Below are experts of layer 3 (counted from 0) of a mixture-of-experts language model. Rows are named router (the router's row for the expert), gate (a neuron's input weights, with its number), up (a neuron's input weights, with its number), down (a neuron's output weights, with its number) and show model dimensions 0-159. Each number is 50 + 15 x the weight over its row's rms, rounded and kept within 0 to 99.
After each expert's rows: "gets" lists some tokens that make up at least twice as much of what it gets as of all text; "raises" lists some tokens whose logits its average output raises strongly, later layers aside. This comes from a sample of Wikipedia text that the model never trained on. Tokens count by the router's weight.

# expert 7
router:50 64 36 56 48 21 34 45 60 31 33 53 55 60 49 41 45 56 34 52 63 31 61 77 65 23 31 55 66 44 53 59 29 80 46 35 32 32 42 34 47 58 62 36 49 66 61 68 64 46 89 42 49 25 36 42 51 55 74 33 58 40 57 67 48 36 34 33 41 63 51 59 28 52 61 24 25 66 53 52 30 31 57 67 57 56 33 22 56 40 64 43 19 27 33 40 61 18 36 55 59 48 60 44 71 60 57 51 29 53 49 46 40 83 73 56 61 53 48 57 58 59 48 55 55 39 60 48 28 30 75 46 39 46 64 60 33 41 36 56 53 24 68 71 47 57 58 59 50 31 40 73 78 78 28 49 39 85 79 42
gate4:37 55 39 79 33 35 43 40 61 35 13 71 49 46 58 46 47 52 74 81 51 70 61 54 45 48 13 34 29 48 34 49 57 58 53 47 43 62 62 49 36 46 43 55 47 70 45 52 66 30 35 46 79 33 55 38 51 44 45 42 60 68 39 61 71 82 28 59 61 25 76 47 42 69 63 39 58 27 41 67 40 52 50 58 53 53 50 70 63 57 60 72 32 44 18 76 47 19 40 30 66 35 38 28 62 40 55 47 55 34 49 50 61 35 83 68 36 62 42 49 54 48 55 50 74 42 64 70 50 06 56 39 52 67 45 43 51 14 42 64 45 53 32 29 46 65 67 25 61 53 31 44 51 60 63 70 72 53 40 71
up4:51 38 42 46 42 30 69 70 74 32 24 78 31 47 69 72 78 50 61 49 38 61 68 32 76 42 12 46 53 71 40 80 72 54 68 53 45 43 39 48 53 43 66 53 34 71 47 81 49 45 45 31 63 45 43 24 59 58 54 36 30 58 31 55 51 39 42 73 60 33 40 47 44 32 88 72 50 56 45 27 64 47 59 67 61 54 74 56 39 52 58 76 51 62 39 53 38 40 62 49 86 37 51 36 38 38 52 41 64 35 35 49 40 30 76 55 21 29 37 53 54 51 74 49 63 35 38 46 77 20 43 33 63 46 62 64 52 51 42 56 56 58 32 59 69 43 66 34 38 52 47 37 34 43 69 78 52 41 37 70
down4:69 69 59 57 62 33 67 42 14 26 15 38 51 52 46 59 31 50 28 70 59 42 53 71 52 33 41 28 67 58 50 48 40 34 60 73 42 24 49 39 35 53 08 49 45 39 68 38 40 48 55 64 43 50 44 49 52 46 49 51 71 69 65 71 47 62 40 39 48 46 34 54 43 44 51 64 44 40 49 43 49 65 41 37 30 63 28 52 49 50 36 45 69 63 54 49 32 50 53 42 28 46 57 61 54 77 55 31 26 41 68 80 56 49 36 38 51 60 59 63 35 47 81 28 66 58 68 75 54 66 29 46 20 76 68 66 14 53 36 50 72 38 77 69 53 55 51 69 18 51 28 43 78 65 24 44 31 64 50 62
gets: " the", " a", " The", "The", " his", " that"
raises: "bre", "lin", "line", " than", "le", "leg"

# expert 31
router:30 46 74 55 56 60 40 31 36 55 51 32 44 29 48 72 37 87 06 33 66 39 57 56 60 36 36 61 51 69 28 74 60 46 74 49 62 58 43 50 59 67 50 49 26 51 46 58 63 55 49 57 70 46 31 56 25 79 54 39 34 41 41 49 57 55 46 38 62 42 44 74 36 25 46 39 38 49 28 58 32 49 43 60 62 34 30 31 54 22 68 38 36 57 37 45 53 52 22 34 51 62 46 47 40 63 75 54 51 67 48 55 22 59 54 55 38 22 43 66 62 50 83 51 29 26 24 55 32 66 65 19 54 46 49 51 41 48 81 48 53 39 53 22 60 58 56 53 42 25 45 42 68 54 29 25 35 80 73 63
gate4:50 51 37 50 57 72 20 75 29 42 44 54 27 61 35 57 56 43 65 51 57 55 48 70 52 38 37 45 43 49 57 55 49 68 45 28 65 64 48 74 44 47 40 54 33 81 29 47 61 48 70 30 53 27 37 53 42 50 36 51 68 69 66 34 32 35 36 45 33 61 32 53 59 46 60 48 45 38 38 47 36 33 65 26 41 62 32 66 21 58 53 28 37 37 15 39 70 26 70 40 54 45 45 53 53 83 48 44 35 57 36 53 63 65 44 71 57 57 57 30 35 72 74 77 31 74 45 54 52 22 18 40 48 39 81 44 34 72 42 75 62 39 22 58 49 33 25 79 59 53 32 30 51 46 59 46 45 27 29 65
up4:22 48 77 31 57 72 23 61 40 41 56 67 36 46 55 44 63 55 47 65 25 33 52 48 46 32 36 38 28 36 58 65 47 63 60 38 48 62 63 31 54 54 56 31 49 66 78 57 45 77 31 54 51 58 50 48 15 65 58 55 15 75 32 29 24 48 47 32 55 42 34 44 49 49 56 40 36 34 53 60 39 43 52 54 51 56 60 46 34 34 38 57 56 43 17 20 41 52 52 81 61 63 53 38 46 44 67 36 69 76 57 35 77 63 79 64 68 31 44 48 60 55 78 91 52 54 58 55 41 41 33 55 55 19 66 42 54 70 68 68 36 52 46 78 70 36 62 58 47 53 40 41 31 41 33 73 41 79 52 49
down4:48 28 55 39 55 57 42 67 45 30 37 46 47 39 44 47 47 58 59 65 56 43 64 37 46 82 53 45 41 61 28 71 60 71 56 52 37 74 57 65 35 50 56 39 34 48 65 80 20 60 46 66 74 47 75 29 48 63 42 63 61 46 37 31 55 76 25 51 32 47 37 44 44 57 29 52 53 61 35 64 19 50 75 65 69 53 25 56 51 52 68 24 42 66 28 25 59 49 39 61 39 82 47 55 40 66 64 56 39 88 44 65 51 41 42 58 76 43 25 43 34 74 55 68 64 37 30 58 60 47 51 34 55 33 77 32 51 39 67 73 58 57 39 41 67 33 46 43 72 51 65 23 52 76 20 67 37 70 35 61
gets: " the", "2", " The", " up", " comp", "6"
raises: "ited", "apt", "itation", "ible", "ution", "itive"

# expert 27
router:36 55 68 51 44 70 30 71 47 45 39 64 38 48 49 66 56 51 36 62 50 30 57 54 71 50 48 34 41 74 36 28 50 32 32 28 37 33 48 50 37 37 46 70 45 60 53 70 22 66 41 33 43 40 69 53 23 71 37 50 56 43 56 12 58 65 52 30 00 48 26 70 54 66 81 38 53 56 45 66 33 36 33 49 70 73 46 80 53 32 23 52 37 24 57 30 69 25 33 46 62 66 39 68 67 44 59 48 53 23 48 88 45 49 20 73 71 50 49 38 18 57 44 56 61 55 55 62 47 57 42 36 44 57 62 69 51 38 55 60 51 29 54 52 60 50 49 50 53 31 38 40 36 57 36 45 34 38 40 37
gate0:40 40 43 70 20 34 53 38 35 29 34 61 34 87 50 66 46 50 61 52 36 20 38 30 70 42 51 54 47 59 76 62 67 65 35 60 48 56 59 57 68 48 59 38 67 55 50 58 44 53 31 31 30 23 36 48 30 69 71 57 51 49 84 20 28 57 43 34 45 46 40 76 48 61 71 14 39 70 24 57 34 50 35 50 61 34 68 45 42 39 22 66 53 72 44 66 23 60 42 76 68 67 33 42 43 35 51 28 40 43 59 54 25 59 53 51 51 69 49 37 45 44 55 49 43 46 67 57 50 73 44 16 43 46 30 58 68 55 49 42 49 90 52 60 60 54 77 43 49 31 35 70 64 34 44 34 62 57 41 36
up0:46 36 37 64 52 33 27 51 25 29 37 60 41 73 37 78 69 32 46 58 40 09 63 52 80 38 45 27 51 66 52 68 69 71 49 47 42 58 70 46 89 32 47 56 71 53 55 48 80 50 40 52 66 48 62 34 33 55 74 48 41 51 51 04 51 19 55 33 55 54 33 66 42 48 64 21 14 40 49 74 41 42 29 41 67 52 44 57 32 52 39 46 51 31 57 64 42 67 55 59 32 88 46 68 71 60 57 36 72 58 55 51 57 41 54 35 56 62 67 43 55 69 48 51 49 37 33 52 66 58 68 61 68 54 36 53 60 68 57 44 30 75 49 59 75 55 50 52 50 58 45 32 61 53 56 55 64 63 76 72
down0:44 67 62 35 43 65 63 49 74 66 41 46 64 43 64 43 46 50 70 42 57 45 70 27 40 77 48 99 34 52 33 85 42 36 39 33 74 51 52 59 33 37 34 28 61 42 59 39 63 36 43 32 52 54 24 44 63 55 69 18 56 51 52 74 41 27 30 26 49 87 54 51 58 72 44 52 60 68 48 37 75 50 46 75 30 23 43 33 79 60 66 65 66 62 66 64 49 42 56 35 42 33 43 22 62 61 67 48 52 54 47 39 49 48 58 46 46 39 57 50 36 49 33 47 61 23 65 38 42 57 36 63 35 43 42 64 55 58 31 30 34 36 49 54 35 11 80 56 55 49 45 58 56 23 57 54 68 55 46 49
gets: ",", ":", " as", ";", ")", " in"
raises: "iers", "mer", "ier", "enn", "ences"

# expert 19
router:65 50 44 45 50 56 70 46 48 37 49 47 41 54 39 54 56 50 78 55 38 43 33 31 52 67 52 37 67 55 34 68 51 52 57 36 49 29 39 26 53 45 30 31 45 75 74 81 69 70 61 62 51 68 42 69 21 18 76 41 51 47 60 38 44 38 24 12 32 38 42 42 15 46 48 60 46 43 47 53 22 43 69 55 62 60 43 15 34 51 32 45 67 35 48 49 54 57 62 42 13 73 33 45 39 60 55 74 67 68 60 54 76 77 45 13 71 47 22 58 30 45 46 40 45 47 45 64 38 64 28 37 48 50 45 26 33 43 57 55 75 70 58 61 65 55 62 55 30 57 36 26 30 41 49 40 54 56 39 49
gate0:58 37 64 18 59 41 60 40 30 45 34 68 52 83 41 63 52 76 29 73 44 52 39 26 61 48 49 62 46 42 70 51 14 35 66 46 63 40 19 54 46 44 30 34 58 36 30 80 73 28 45 68 86 41 49 42 47 22 54 45 45 40 50 29 62 36 75 64 63 64 46 60 35 53 88 35 36 63 30 47 46 39 52 57 79 49 57 53 33 64 58 31 34 34 50 53 36 36 61 48 34 53 70 64 89 70 51 43 30 47 29 58 37 38 60 41 52 50 83 37 46 14 31 39 35 50 27 60 42 60 41 58 54 37 26 42 47 58 46 44 73 66 57 67 61 76 47 53 59 38 53 40 48 55 49 50 58 52 48 50
up0:62 29 44 43 40 49 40 23 15 22 35 51 60 59 55 69 49 36 40 66 53 82 37 46 63 47 26 54 37 34 77 48 21 48 55 32 38 41 48 25 44 67 34 59 49 53 41 74 83 70 36 65 59 66 59 49 44 36 57 14 43 66 51 72 24 45 50 21 37 38 51 62 15 41 62 50 47 33 40 60 58 46 51 77 72 45 50 57 62 47 53 52 35 40 48 35 55 66 49 65 59 58 68 41 52 54 55 48 38 69 41 53 39 53 53 39 32 35 56 41 24 46 39 57 72 15 55 59 45 47 14 39 43 45 58 34 53 44 70 40 52 49 49 79 82 60 68 49 77 35 56 52 19 49 61 51 32 19 59 39
down0:44 45 35 54 51 46 46 34 62 69 60 27 73 55 42 33 65 42 59 80 55 73 49 58 56 36 45 84 44 70 77 54 37 30 48 41 34 51 35 68 61 60 35 69 43 33 18 48 92 49 42 51 40 49 40 51 32 32 41 51 53 67 57 50 49 57 61 88 72 61 40 65 32 21 37 44 56 58 42 49 69 78 32 42 31 46 65 36 23 70 72 62 50 60 59 56 38 56 59 65 48 36 73 58 66 58 43 52 39 26 55 41 34 48 38 45 39 48 46 69 96 64 72 55 33 38 65 39 55 74 64 28 65 70 63 34 58 52 35 56 48 44 40 59 62 73 52 60 27 55 65 54 82 42 29 33 69 58 45 57
gets: "\"", "u", "id", "is", "n", "E"
raises: ",", ".", " ", " and"

# expert 5
router:61 48 56 54 49 49 42 37 60 16 24 62 48 31 66 71 76 52 52 51 57 52 63 59 49 65 27 28 45 61 57 57 58 39 70 42 19 37 56 49 50 49 55 65 39 56 54 58 80 47 58 39 55 61 40 47 44 78 42 27 60 94 33 51 51 63 70 50 43 48 37 49 49 10 71 16 54 38 49 60 32 43 38 48 61 51 48 31 20 63 63 26 58 70 50 53 38 69 58 39 54 34 52 42 53 91 60 54 79 37 49 46 44 69 51 56 54 73 54 48 44 34 65 76 68 48 00 47 49 45 52 26 39 60 34 54 45 81 59 69 63 43 30 37 39 57 29 57 56 48 24 43 45 63 79 52 55 45 40 65
gate28:63 34 49 50 56 34 57 45 55 27 39 37 44 40 59 60 76 45 69 82 40 49 55 54 65 56 40 51 29 35 54 44 35 61 45 44 38 43 45 38 48 18 46 48 34 45 51 53 57 53 46 25 74 46 28 38 48 73 73 59 54 37 65 32 28 37 52 64 37 73 68 65 48 26 64 45 58 31 18 45 70 33 59 65 20 55 47 37 35 33 35 43 61 55 42 59 33 64 58 52 58 45 64 56 51 39 46 84 55 61 63 48 55 49 28 14 68 69 45 26 52 45 74 29 65 42 59 48 40 41 30 15 59 65 51 62 67 68 56 68 79 50 79 75 67 63 62 22 65 32 26 43 57 27 42 61 31 52 23 64
up28:70 60 46 63 60 46 55 26 49 71 51 34 33 30 34 63 57 38 52 42 05 67 25 44 50 72 86 52 63 78 51 43 55 43 40 41 18 79 27 24 74 41 39 69 47 45 48 79 64 57 72 44 62 70 45 46 29 63 53 50 44 49 61 49 41 43 37 64 58 80 43 70 31 48 61 58 42 46 53 45 52 48 53 27 64 59 41 42 50 36 15 07 35 44 41 48 28 63 36 38 41 46 62 53 24 40 50 87 66 54 52 66 54 47 50 51 50 67 47 53 23 40 46 41 57 68 55 53 67 39 40 45 54 39 56 50 39 63 31 36 79 60 30 60 52 53 54 35 41 51 44 55 69 76 34 62 35 55 12 53
down28:51 27 62 40 20 65 50 44 46 41 32 70 57 76 50 46 48 51 42 54 69 59 70 20 49 44 80 54 32 39 80 57 47 56 36 38 51 49 27 75 64 88 49 56 33 27 33 69 64 38 65 39 64 67 56 36 45 27 43 33 42 32 31 36 63 66 59 14 45 04 72 47 39 44 41 55 28 59 56 58 51 71 66 70 65 68 61 51 75 28 44 68 61 67 62 36 56 44 46 74 46 65 37 63 55 60 30 64 64 54 26 37 32 52 28 80 58 44 35 43 49 64 37 42 37 50 57 51 55 52 49 52 46 47 63 12 77 36 51 46 81 40 65 49 58 49 54 56 61 33 50 45 43 68 59 53 61 48 37 65
gets: "0", "5", "4", "6", "7", "9"
raises: ",", " and", ".", "'", "0", "-"

# expert 23
router:50 54 44 25 39 38 51 28 35 46 49 58 31 46 25 27 46 54 46 75 81 63 44 40 48 60 06 43 24 45 42 58 35 40 52 67 72 46 54 34 50 58 72 28 63 86 49 32 39 47 52 53 46 40 43 49 73 30 48 61 41 66 55 67 31 54 47 34 35 55 46 83 65 42 55 46 36 18 60 69 64 44 49 52 26 63 58 45 23 44 56 64 51 43 44 38 36 63 59 50 53 50 58 40 72 76 22 37 61 44 47 66 73 42 70 51 82 40 38 35 75 65 83 70 27 63 26 59 24 39 33 27 51 38 50 35 62 67 56 82 74 48 50 53 56 43 49 56 56 59 48 62 36 26 70 58 42 40 52 58
gate28:42 60 23 72 63 46 23 27 30 53 58 52 75 48 56 59 40 16 38 22 50 29 20 47 29 62 62 36 63 49 48 62 58 69 34 31 32 50 51 44 68 56 44 49 44 45 57 38 38 70 59 72 54 57 65 52 57 46 61 65 28 43 78 33 44 71 76 55 49 61 56 51 33 51 69 44 57 29 45 46 49 51 75 79 51 30 40 35 58 44 39 40 36 30 57 37 62 71 44 57 41 64 36 65 45 77 51 35 66 71 48 52 73 38 63 34 09 45 48 45 68 42 36 72 19 58 30 53 61 32 26 77 40 28 36 46 36 44 30 40 63 62 26 49 49 74 71 29 42 54 61 42 57 35 56 54 43 47 55 82
up28:40 79 15 34 56 50 29 48 20 26 25 47 46 22 63 50 59 46 51 28 65 25 72 47 56 46 42 65 57 48 60 60 34 58 42 50 41 35 31 48 52 60 42 71 62 48 41 65 71 63 53 62 35 54 85 51 55 49 66 58 49 62 56 35 37 68 51 23 63 66 52 38 49 72 66 33 28 53 71 45 32 35 44 43 35 45 48 79 51 43 41 19 71 45 56 43 72 82 67 44 51 47 64 34 56 53 37 35 56 64 44 36 64 67 78 42 48 61 55 63 67 27 41 51 69 54 31 47 57 33 52 24 40 33 56 35 48 60 60 56 73 48 03 36 46 12 39 70 37 56 40 28 33 54 57 66 45 69 45 59
down28:43 51 39 28 37 43 69 55 51 40 71 29 41 25 50 52 50 60 53 55 50 48 42 24 60 37 42 67 40 46 60 49 47 58 75 49 49 54 54 55 75 27 33 64 57 77 23 49 42 49 68 33 53 67 59 50 41 44 45 27 49 70 32 49 46 28 39 22 68 50 57 34 73 55 46 39 60 60 63 20 45 36 44 46 48 38 42 75 40 55 53 24 58 40 37 55 26 38 37 32 55 60 46 73 52 56 32 24 76 99 09 30 42 75 62 57 51 73 52 63 51 38 85 53 67 65 40 39 49 31 50 59 87 47 54 56 63 85 45 40 58 67 29 50 45 28 35 57 47 58 61 51 24 57 55 53 68 72 64 58
gets: "0", "1", ".", "8", "2", "7"
raises: "0", ",", "9", "'", "1", " and"

# expert 13
router:51 21 49 68 66 40 27 25 26 20 36 55 29 27 90 58 56 69 31 65 59 38 67 79 79 66 63 37 42 57 54 65 43 55 44 66 26 50 45 59 41 25 37 52 48 66 59 64 47 65 48 39 69 75 33 19 51 81 50 55 69 41 56 42 32 29 26 59 35 64 45 50 36 27 86 54 39 31 54 34 44 63 54 60 45 60 47 49 40 29 29 50 66 58 32 49 73 82 39 23 69 78 25 52 59 50 37 70 47 77 23 48 38 51 40 25 58 60 68 66 28 56 57 56 60 63 45 50 55 40 40 39 50 43 41 63 44 47 43 42 61 40 44 55 57 53 54 37 42 46 55 45 70 57 56 65 52 46 29 62
gate0:30 79 46 78 65 45 49 55 36 33 47 36 28 56 54 43 45 61 48 55 34 36 50 59 76 39 62 20 46 70 83 30 34 77 44 66 68 47 58 37 46 39 53 05 56 61 10 48 70 56 36 71 52 31 33 52 50 35 53 55 63 68 65 53 45 37 19 47 43 45 29 54 53 50 80 58 35 34 51 37 40 52 69 28 46 46 60 30 32 32 22 51 53 52 25 53 51 50 29 36 51 72 41 83 44 58 33 60 52 67 50 38 62 22 37 37 53 48 38 45 35 36 61 60 39 40 45 48 76 51 57 60 62 34 75 27 48 37 34 57 65 38 63 74 52 38 72 29 22 56 43 43 57 49 38 43 27 58 46 64
up0:52 50 34 62 37 57 58 68 24 47 40 50 40 42 71 48 64 67 47 55 35 34 73 29 42 37 47 36 44 48 39 52 55 48 26 40 49 28 33 39 43 42 31 52 70 31 63 57 78 62 34 43 47 54 17 61 32 52 47 39 57 55 39 69 83 32 56 37 71 51 37 49 26 16 76 25 63 43 67 55 17 58 54 67 65 31 50 35 27 49 64 42 81 30 28 35 50 57 57 35 50 32 54 69 80 38 32 52 74 36 57 54 52 45 47 63 51 58 41 57 13 60 61 64 55 47 54 74 60 49 43 39 52 23 60 34 48 94 63 54 49 44 49 49 56 49 53 48 53 40 57 42 88 33 53 48 81 75 64 35
down0:83 66 51 60 54 50 55 41 59 64 51 61 87 47 35 68 45 84 59 75 62 47 51 56 80 57 58 51 43 62 58 50 74 53 62 50 25 57 35 39 55 66 25 34 51 37 41 29 51 46 59 53 78 45 60 33 60 66 55 56 40 56 39 36 66 41 52 39 51 47 54 40 80 58 50 55 37 55 52 46 57 81 38 49 64 43 53 78 73 34 55 58 47 51 24 61 80 38 67 62 39 31 66 37 41 42 56 25 70 75 59 67 33 45 53 35 22 36 68 46 49 41 45 83 39 37 23 50 70 44 53 66 60 83 41 45 65 50 54 34 54 68 64 45 42 03 52 50 47 39 21 55 70 58 91 45 49 49 41 48
gets: "9", "0", " was", " as", "e", " by"
raises: " (", ",", "."

# expert 10
router:42 32 28 23 45 65 43 61 67 55 55 41 35 74 62 44 65 68 25 34 75 60 42 38 53 64 48 62 47 60 49 40 22 55 63 20 74 37 53 45 44 53 53 62 42 48 31 69 34 36 45 38 69 53 78 65 41 37 66 36 43 43 21 70 30 56 42 43 72 21 48 32 45 17 62 38 45 66 46 67 36 28 63 43 81 55 67 30 47 30 67 49 60 56 33 25 37 49 48 69 66 51 31 49 61 49 50 61 30 51 58 51 72 33 80 69 75 68 58 23 56 45 57 39 53 53 59 65 27 36 22 55 55 70 56 59 35 31 69 70 51 35 42 83 46 54 65 63 54 49 42 20 40 46 57 63 55 49 74 61
gate0:73 50 59 16 24 48 77 17 37 57 76 46 52 71 49 63 62 68 54 43 62 37 62 72 40 63 74 43 27 50 53 75 42 81 69 14 38 48 54 52 44 48 40 31 61 50 70 74 56 66 44 59 71 25 45 50 32 47 59 50 35 58 51 55 56 66 73 58 50 47 36 49 28 30 64 48 56 77 70 31 64 23 43 20 84 59 62 54 33 39 53 31 29 60 39 83 57 40 38 44 45 30 29 71 63 53 76 59 44 38 66 36 48 74 76 82 50 37 51 50 49 75 53 54 48 52 53 39 60 52 38 39 45 45 42 45 58 55 61 33 37 41 44 55 56 60 32 36 53 72 45 38 28 37 26 48 41 51 37 52
up0:40 42 56 49 31 50 71 54 50 43 49 61 24 62 47 64 75 81 46 88 65 25 60 65 44 47 52 36 22 39 47 56 42 57 44 55 64 49 51 58 53 69 51 37 56 59 13 59 49 60 42 48 49 53 65 46 59 37 42 62 32 47 49 50 65 69 38 38 18 43 07 41 43 54 68 43 52 46 31 32 42 41 76 19 58 47 37 56 28 64 14 23 23 63 15 52 44 43 68 38 65 61 40 91 69 72 67 58 52 48 63 53 54 66 66 53 32 52 62 31 32 64 77 54 64 74 46 29 63 46 40 51 52 27 62 41 47 76 41 43 61 38 58 56 67 52 51 42 57 63 35 22 66 58 45 49 45 55 36 71
down0:77 63 64 74 35 78 68 63 63 63 43 71 62 35 51 72 59 39 67 55 50 56 40 23 38 37 32 62 80 61 54 41 51 45 64 37 63 31 68 82 56 58 26 46 62 51 10 35 42 41 40 33 50 34 45 45 45 86 55 50 40 52 62 25 66 30 61 64 62 46 59 60 50 46 45 58 48 78 70 79 37 71 46 66 27 56 31 63 61 67 42 36 81 52 70 41 59 16 58 58 74 65 54 57 31 64 22 35 43 51 28 40 49 49 22 42 40 48 58 35 65 46 40 33 37 45 59 40 62 59 67 62 57 44 60 11 59 50 59 59 53 72 73 42 63 49 57 66 65 30 57 63 64 41 42 50 66 42 57 60
gets: ".", " |", ")", "ing", ").", "\"."
raises: ".", "'", " on"

# expert 30
router:33 55 49 47 46 48 52 38 50 53 40 54 44 66 54 55 49 31 28 43 47 58 56 79 24 57 43 33 68 80 59 59 47 40 60 15 36 59 68 48 39 45 41 53 32 49 58 78 60 49 42 54 55 76 56 71 52 70 57 63 37 39 38 66 52 43 48 75 51 62 24 84 48 42 35 27 22 43 40 64 42 63 41 47 67 62 05 33 62 76 36 29 27 54 22 52 40 67 42 58 60 80 55 72 45 46 67 51 77 49 65 34 49 51 31 43 28 42 50 56 31 37 28 76 67 45 22 51 67 72 54 72 59 33 59 56 60 27 36 55 41 68 44 60 54 56 57 49 38 31 50 47 55 49 31 83 39 61 57 87
gate28:40 66 47 26 61 26 34 37 59 31 58 22 35 46 29 47 45 57 43 55 82 56 44 53 42 68 48 49 50 53 73 76 37 59 42 28 58 75 41 39 44 60 56 27 47 65 44 59 29 42 79 41 63 40 60 30 24 59 52 53 38 50 32 44 50 49 42 37 57 48 45 99 59 78 51 80 30 70 23 48 72 54 42 35 65 35 46 56 61 81 57 59 62 48 39 39 56 23 55 79 50 69 50 22 39 84 38 41 44 50 40 44 51 78 54 18 78 43 35 29 25 51 64 38 38 47 59 51 61 36 58 53 40 34 53 46 45 53 62 26 53 45 64 64 53 35 61 53 49 44 40 54 54 48 68 60 58 62 13 32
up28:65 70 60 44 40 43 40 45 70 57 08 72 68 90 18 45 44 53 56 31 54 30 62 38 33 53 51 77 60 26 41 26 35 47 50 69 73 25 41 44 56 41 56 60 46 45 56 40 27 49 28 43 89 53 34 37 78 58 58 34 31 62 78 56 44 68 51 57 54 42 52 32 37 31 66 76 24 56 57 71 56 35 52 53 13 40 56 57 38 46 69 49 40 67 48 39 53 46 58 52 45 46 38 42 46 39 68 59 38 32 50 58 43 25 52 62 52 49 57 16 50 35 47 59 05 42 39 62 38 59 33 62 62 69 56 54 49 24 44 58 59 51 75 60 47 41 58 73 59 53 44 44 65 69 39 53 33 23 49 50
down28:45 48 61 55 55 58 58 42 70 53 49 64 55 73 51 48 70 16 77 72 46 58 28 67 20 24 45 41 32 67 44 46 66 47 26 61 58 38 62 54 45 33 53 61 35 56 36 50 61 61 67 36 31 62 15 40 63 55 54 55 55 35 69 71 27 37 62 76 23 46 61 51 49 34 49 71 48 45 52 59 35 44 39 84 26 68 55 53 56 46 46 38 53 77 41 61 57 65 55 25 67 53 24 35 52 35 37 40 51 44 53 37 37 46 21 75 44 48 43 44 57 57 26 38 50 52 41 19 67 43 39 44 77 62 51 56 54 47 27 73 27 64 41 41 36 87 76 71 47 35 54 86 71 61 39 65 48 67 57 67
gets: "1", "2", "3", "4", "0", "6"
raises: "0", "2", "1", "5", "6", "."

# expert 8
router:71 04 56 38 45 42 60 62 58 31 46 55 78 85 33 25 57 68 70 56 28 19 21 48 55 29 40 50 38 65 59 54 26 56 32 33 54 50 61 73 79 54 41 48 49 41 54 56 57 35 55 28 41 34 59 39 73 40 86 36 39 64 53 52 66 61 42 52 48 49 60 56 32 35 55 58 35 63 45 64 58 42 57 56 41 54 61 66 47 47 21 60 36 25 42 71 43 59 39 45 47 55 48 37 36 42 51 70 71 54 22 37 68 52 55 36 42 55 61 75 37 62 58 34 46 57 16 52 66 28 34 45 63 67 50 44 79 71 48 48 69 49 26 42 53 34 65 62 34 65 43 47 26 38 86 46 41 46 80 55
gate0:33 20 17 44 52 55 65 25 50 37 30 53 40 65 58 41 57 59 63 78 29 58 29 63 55 49 44 58 43 37 35 73 33 52 09 33 39 57 41 35 47 44 41 55 43 22 69 99 40 76 42 53 50 18 67 27 38 30 76 63 60 38 65 57 45 33 41 70 41 52 33 51 28 59 49 61 74 68 59 65 33 27 47 69 58 66 70 74 60 53 42 50 50 57 27 53 36 75 42 56 26 40 41 34 57 49 38 43 66 46 51 38 57 59 50 60 69 65 51 61 25 62 40 48 59 49 60 44 40 60 55 41 71 36 39 50 62 68 51 48 68 44 54 49 38 44 52 68 20 62 48 46 29 57 89 56 56 48 71 34
up0:29 41 33 42 74 41 55 49 62 27 68 32 28 36 26 68 44 51 28 75 58 28 44 73 37 79 38 43 52 59 41 58 49 60 58 48 36 42 43 41 51 36 37 43 43 31 53 73 71 54 52 63 50 45 50 47 63 63 69 62 53 65 67 41 46 11 59 45 18 57 30 58 21 22 62 44 53 39 76 75 36 16 38 63 59 59 26 44 42 48 31 43 57 63 46 50 51 50 30 60 33 65 46 38 31 57 55 67 58 32 42 54 38 64 29 48 63 53 64 54 32 50 62 72 66 63 36 56 74 72 51 15 70 13 34 41 51 41 57 33 70 49 38 74 39 55 51 61 46 59 73 52 49 80 31 72 42 45 69 45
down0:52 28 59 59 40 63 42 42 59 39 50 44 45 28 73 47 51 44 38 35 54 58 53 48 52 53 46 46 33 40 39 47 45 45 34 57 41 65 59 43 75 75 37 30 44 51 35 54 81 55 49 57 57 52 49 36 41 43 35 42 51 90 72 54 60 58 79 70 32 69 52 53 30 43 42 27 17 51 78 60 51 44 42 64 36 59 39 49 49 48 25 79 33 56 72 25 35 68 61 50 51 59 78 50 24 27 44 23 45 14 58 39 73 53 76 53 33 47 49 65 50 71 51 35 39 43 83 29 44 51 52 73 42 71 26 67 49 44 60 43 71 44 68 35 37 22 43 35 83 19 44 57 32 33 29 54 48 46 63 69
gets: " K", "b", "r", "k", "ap", "ch"
raises: ".", ",", "i", "ig", "ant", "ens"